Weights of a small mixture-of-experts language model, trained from scratch on English Wikipedia.
Size: 9 layers, vocabulary 2048, 31.1M parameters.
Experts: 160 experts in each of 7 layers, 8 picks a token, a softmax router.
Training: 327M tokens, 10135 steps.
Below are experts of layer 4 (counted from 0) of a mixture-of-experts language model. Rows are named router (the router's row for the expert) and show model dimensions 64-127. Each number is 500 + 40 x the weight over its row's rms, rounded and kept within 0 to 999. Numbers have three digits each.
After each expert's rows: a language model's description of what the expert responds to. This comes from a sample of Wikipedia text that the model never trained on.

# expert 4
router:542461428475556485508476516476436576516507520539479470471549485452446477469455506550549470487492532535499534474435512518517526471451558507524510495471572558504472469538510467550560534487546521
Description: Separators and word-middle pieces

# expert 6
router:550499487468480490595440485478489446546513468440482458463539549460434499523489510523562502527454451522494567413452509525591498487487505467435510467518467524540499467467566410468510519545515502
Description: Infobox dates and values

# expert 51
router:557471490485515462620443529441505511593490503456470495451549568482437554479478517464413486486423473492511525521489537531486519519495541469544540492482528469515549487530500487437477517539492536
Description: Inner pieces of place names

# expert 17
router:462472487467518445525463561463503521469465471496454471467550527462462477499479527496528435417557604566471477517494517475560564531590482545476577460437575452463473489486512479579507514484531496
Description: Mid-word pieces and numbers

# expert 57
router:581468441468566536532488523556450531564437424466512523468510495484429438487474507524467487526473440450499455515493530495461525485510550467447529513484509533477550475518488425561552554528464529
Description: Inner pieces of compound nouns

# expert 35
router:466492452475541559541514450458482537395512451478491473510515548478457458543450507582488463494502510502475552563486537534553545435485492546502529517536531570566602489532488486517515522568499526
Description: Name syllables and years

# expert 14
router:557480460488554488509498497495420454444571525467509483531514488447424508528469515533466543422455474523493529470498510409530527441494530505481511531551512524536593450480463464539518479502456502
Description: Mid-word suffix pieces

# expert 53
router:468520484481556501405496493484488532535439515522486472529524496500484496559473539567519479497437408464506494539478511432517555474504450497456537520456581536495476500533465479548538526464517503
Description: St and So pieces

# expert 26
router:503468451479532532439486488460470500513495443443463522488488448433469479461434529490524459460487466612454568527415511482489503529467530490500486464510515505507495481490461440571537560566503514
Description: Sports seasons and taxonomy

# expert 8
router:490463529490496486491462497456503510447521465490415461454515522536480427523493525514547472422460488558434447414536528570506517536538598464506575499544551488555470524467517563472508514479530555
Description: Commas and clause continuations

# expert 7
router:392492482443558521444526510471555493514467461511482486445512537570464513446436516448449527481450471438493494469487494506565506433528442466524551469523540511517487463534500481514519522424448499
Description: Name and word continuations

# expert 42
router:437494419468501511490435478493471417483433486472553499451485444456430446525435535472553513506512500570491576561478547467498539503530425498477568528558476576581555445462478432508559540547581528
Description: Line breaks and to

# expert 31
router:479467482502488525473491570478504488496454469468551465468488555453493464517447479569528433409458449561497558570463536559533526444538419525495540476572543560525512489448451537500508551548551504
Description: Articles and short stems

# expert 48
router:452465564468515494468506479511473492459532456538480505519547483556503454484495503453433545453484537535424574533492519454523517507540518537529543474527540495517515474518502552595497533512523520
Description: Nearly and coordinates

# expert 24
router:470553466513495440503500460468490521516463527457520525491544474465461555596483517463485497443504458539475598544512517466505517582546543506455543502557489539494451495544528463496514518492503524
Description: Web addresses and plurals

# expert 19
router:435465497484590531494436452463516510473468505489449530396492502454518425466511485511507547460431557501499491489422515530376536489582447458490568478495573494543516519559475503483496497519576522
Description: Line breaks, name endings

# expert 16
router:522515486501500540495465434501412493402518476440486442476558547454431453578502490453566482525508513544498445519582528564527514479506498491463556512451503536479474467507525438525499580512538529
Description: Adverbs and word interiors

# expert 59
router:499437497484585555508492595474461560512444554506516466460519489532541486551469549469427471452511464487451441568420493502458550537530544433482555437553553529508500512552471526482533522517557515
Description: Word-initial name pieces

# expert 40
router:527431534479541526533440481472460524508460479456508527505604514484497485455472550452478420481519511511471461457511530544579511532463544502506546528434546484545544466583551468519528542588533506
Description: Infobox and heading pieces

# expert 30
router:496475529449528460525477521455551500531500601463467483459487520458522539540533530530442497466439461432495501579493517520480517551475481482476518428500526460532488505511569515548531575491486528
Description: Of in titles

# expert 2
router:544505494484474461488503583456463570580501519460417499487477438536482467542498541515481531427479477574537471477545506511444531458466537491472537480543539473536498506461502452533541489445527488
Description: Sentence and section openers

# expert 33
router:533480440467550442401432507494539563538501516504515472463460518476487516602469503441529487441447485484482446530556520509439536521570447458478538426518537513554417543496520543504526495464473525
Description: Article after verbs

# expert 58
router:460500486477558532483484535434486495499450478548430481486513510508501516550407505490540523513556507528482444485503533433515522470477531431451495484555560503519458474490507470552562547529524504
Description: Inner syllables after G/B

# expert 36
router:510488421482486535446461462538444518545475504449520511437529456470439506453459532469536531531506562506460513505505513461469496508553515495481527435584521515523475482416561426541478486561525518
Description: Name and taxon starts

# expert 11
router:473452511490546592481450513438530462509504416530458523466492508435523512452477513481473522483470489426453445444558505511533523465491547488434554462531521547471493518445589580574529534514472519
Description: Personal-name pieces

# expert 61
router:510437453451523543502473514589566525597463506489470522425552477568441415401551520532458509464473529495534540489543522446533543430549555520466554512482441538500502500496511458467535519574542515
Description: Slavic letters, born and

# expert 37
router:440519489501483496525444539458510551490470475469531464507528550453478479496483531518588529478484479545486458481550509504514548460571522514429544478496553521520487457439534442527476475521494517
Description: Results-table tokens

# expert 60
router:516473516444521545491498531507486561532526448456478470484581592431466506451497539496462491482482579466550541485389515430513481601518543524482532520510522463530563490524492461448497482564464508
Description: Non-ASCII bytes and fragments

# expert 55
router:466456443486499583491531532445506589589443455457419506491504452485540480490439543479414418419485551527519516501461518490530511432480526521486523476532516490536537466496552491531554541539493524
Description: Ordinals and table cells

# expert 9
router:422463452459547476582474435487558516581431475494457518463493593481522502489495497466562500517444602445498559509564506571426507483471467466516508431504521510560374477461503516524434538589560515
Description: Function words, sentence ends

# expert 34
router:456502450506537562524448495524534527531439470453554470466535580443487524549447544497452429557437530470522534525435511451477544413546499463461492525531485516539507480579488514531516550550457544
Description: Biography openers and dates

# expert 15
router:494560457503540488462469503515491548493483518493489490428555482473479483487500519527569454557578556557525483470500518404494536533525435476469511414483536566439508482424514425493560518536516467
Description: Table cells, word prefixes

# expert 54
router:519519465492537501524511424539497591513470493417466492438563553435469585479475507506535441466458561491512503524515513493534501586485522490459514512484507506547452491591513425480538518540538528
Description: Infobox field colons

# expert 23
router:479472522505545523420476455516552523450452435465461584481550483498480461404449535458510543483443490487458504467536515559487538478460487485522527587515535535508496486547515483556509528550518499
Description: Conjunctions and table separators

# expert 32
router:424510485455556557463458523491526546594545528454438478463489542489493482537436544464468558460428498476462464517539506526509536407543466393508534466537510511500570455437465468483493504484502509
Description: Relative pronouns, titles

# expert 49
router:530460477466559533479459490539492542453474427472476487450523484443500518523491533458472568500524546476471516513475522465429512511568543426482549473569497486554578478509503491477545486544475528
Description: The, by, mid-name syllables

# expert 50
router:534467528527527477486447468535429571494465477553433499424522509460540430550490505480569459526542507560448416474534521482451484456500528475530562496473556565476494503480466442545500522564481551
Description: Conjunctions and year lists

# expert 1
router:459478454472552509475492598447504501519464489494507518497445451512430526453464483465420458420478421525488479498565500546449509486539554546458534510543489569528569504511516551557583537495579537
Description: Compass words, table pipes

# expert 27
router:494452514492549568524507478563492497505517489480450528404565469545482492483471489465550482511507534459502513459499528503478557544530512459465536450502501478503458490496501426557555513553583541
Description: Publishing and biography words

# expert 13
router:460475494458570457514468470491436473419471454563429491469434535522484445502412525523488487461494526527469546541470508489542508484540522536483543463556512565551561489530496511517532554547525523
Description: Capitalized name starts

# expert 5
router:443509478471536478454504547437568491506474485495484427493548541502472496503495529570426539396493442418506605558460520453496524452519540487475503497514469478470487459547510559522553480599483497
Description: Institutional and infobox nouns

# expert 41
router:450495469494547496498490524461448566473449461429496476440541525449477454502473505556563495493449464540477416498546514504464537470425551540466559491561536552452489452388549526583530523426540515
Description: Capital and prefix pieces

# expert 29
router:432445483469518585547473521441517458523406498437473441544536513474487497454425486551501510476513444445450481442524530555552512460437529502507521472538504531490548514499506537581495566502434540
Description: Mid-word pieces in sports text

# expert 25
router:431487486470554505484467492497490529473521517498503561492491548452433497523449529492449475479445527461455571511411513517565526437568517501514494516511555504523474474546561541569530495548582501
Description: Suffixes and closing punctuation

# expert 12
router:518533485482526463537518554495564585481543507475432457506532495505489539568469472457478522508460504558467526538498541458520487514536533447483502451522547527552516510399486482537471534506456520
Description: Prepositions with, by

# expert 0
router:448469530487530514504438441491456541440506473494439462485554528474484430523452560474552490536434471555497432508544525495458544447594579424572518442500541537477477489475507516540519524454474476
Description: Geographic location words

# expert 45
router:476506488468546480498434496498494498511453480462473508555539598487457553434462520455505478488467471487464575523520513520487544500523490532442523526533500538536525458480500530532497542553506538
Description: Line breaks after sentences

# expert 47
router:490478465523530523463458544440439495472473500502482464452461477456426514518443517484538471447503446579465469444465524492518487488497454535476532438530554502496494506521484485562543530387544517
Description: Possessive s and punctuation

# expert 21
router:504461475485589505497448497559484484508543529406460513433530522465521464423497503504486475498468512468510492449476512527547540499518600452565467481473477542527495494526516432436551532584522543
Description: Mid-word completions

# expert 63
router:501477485455518548575480487457460557550507444459448425511516447457491463533514519545526500524477525528480501451500521545464551527483492482479515458445428517507525469510532453488521560524411505
Description: Numbers, table cells, punctuation

# expert 22
router:470476440490516510511409592454513497565435493462530483439563439448456558543460501458439458581500522503490517498490507517539528465528472534393546532511468506503498513472531442536549567547462500
Description: Numbers in election tables

# expert 43
router:459481497476493525488492580465553491553455476501479510470502445565525477568486507433456459482500468477480472433446498452531512535537536491471550416591524433588511520566554491465515508512538518
Description: Biography and foreign pieces

# expert 52
router:439464519485492578513511499506487526578522492521480446448503585491462494436501535526522464519481507559492533458561505599457504461546487488528520525556496539548419447506512506547528499558477488
Description: Word endings in award contexts

# expert 56
router:518527483481490479474490514510527498531490460521456481493490456495460462573458529447515504470537425572501548515590533471565524505570535479476539473588489515509519492467533498516526507544501485
Description: Government and military nouns

# expert 38
router:474454459464515490522543482522486513492444430511474513495541433470517492414446519581583548469559475530443515456556500531583511414468487504477519466562530454504441454451491482529545552600471509
Description: Capital initials of names

# expert 20
router:511423480494517476531463509470490513452537532442487460446462546523542456554429470551435424445510464527483544522433517546461535412492502500510536511516539530507527485430458551554467576540504506
Description: Inner word pieces, quantifiers

# expert 62
router:443486476491524508514470470519424525478454435525529500492532503471488529577474517475498446455531546576502458510570533508471487515574499492507544432476532533462440482473508478490499520430529500
Description: Groups and geographic names

# expert 46
router:475541489485530542483511528462519547482453501536483367442494411524533463522488519436589505522530520528470538495434508426467489526488506472457530435522510520547441442535510441491482521511538536
Description: Contraction t and labels

# expert 18
router:426433465474501550492452532481520538531440450545527452525551534532556478502486501543446457494497494380507470501494528584536535476515524432526542454471541457489466502586473546486527549540460515
Description: Noun stems and fragments

# expert 3
router:481437443487514581501466532425542435448563526510520463476432541529494443434495527513481503458467490490462481518518508488547534521544422509476495469562569489488540467530506513421549490472518497
Description: Personal name pieces

# expert 44
router:444490456525501516536442506451515460557488472448520410466498494528503463525450508540451508460551450563502518467464511556502508478465496487504511432568539510576454514437571448484552531533485517
Description: Places, in, line ends

# expert 39
router:461454489511471526507456474453568432427480437481508465491552467507484499476429519434524552447508551502478543450474513498466500518565456437430547466580532523540516470502530463504471463527541533
Description: Word endings, headings

# expert 28
router:564496459457569474502483565484481433471546547473498459477527555479406441485433553522530561436475464606451410422485498470433539414542556448557460443555533531537543486440481536513499532464562487
Description: Inner pieces after spaces

# expert 10
router:454510493501532532444478440533447502434496501507494484418564458483476483588569498534479505509461561533512558536426510465400531535474492440559534499499547523572462486537513458535469523559489515
Description: Mid-word syllables, place names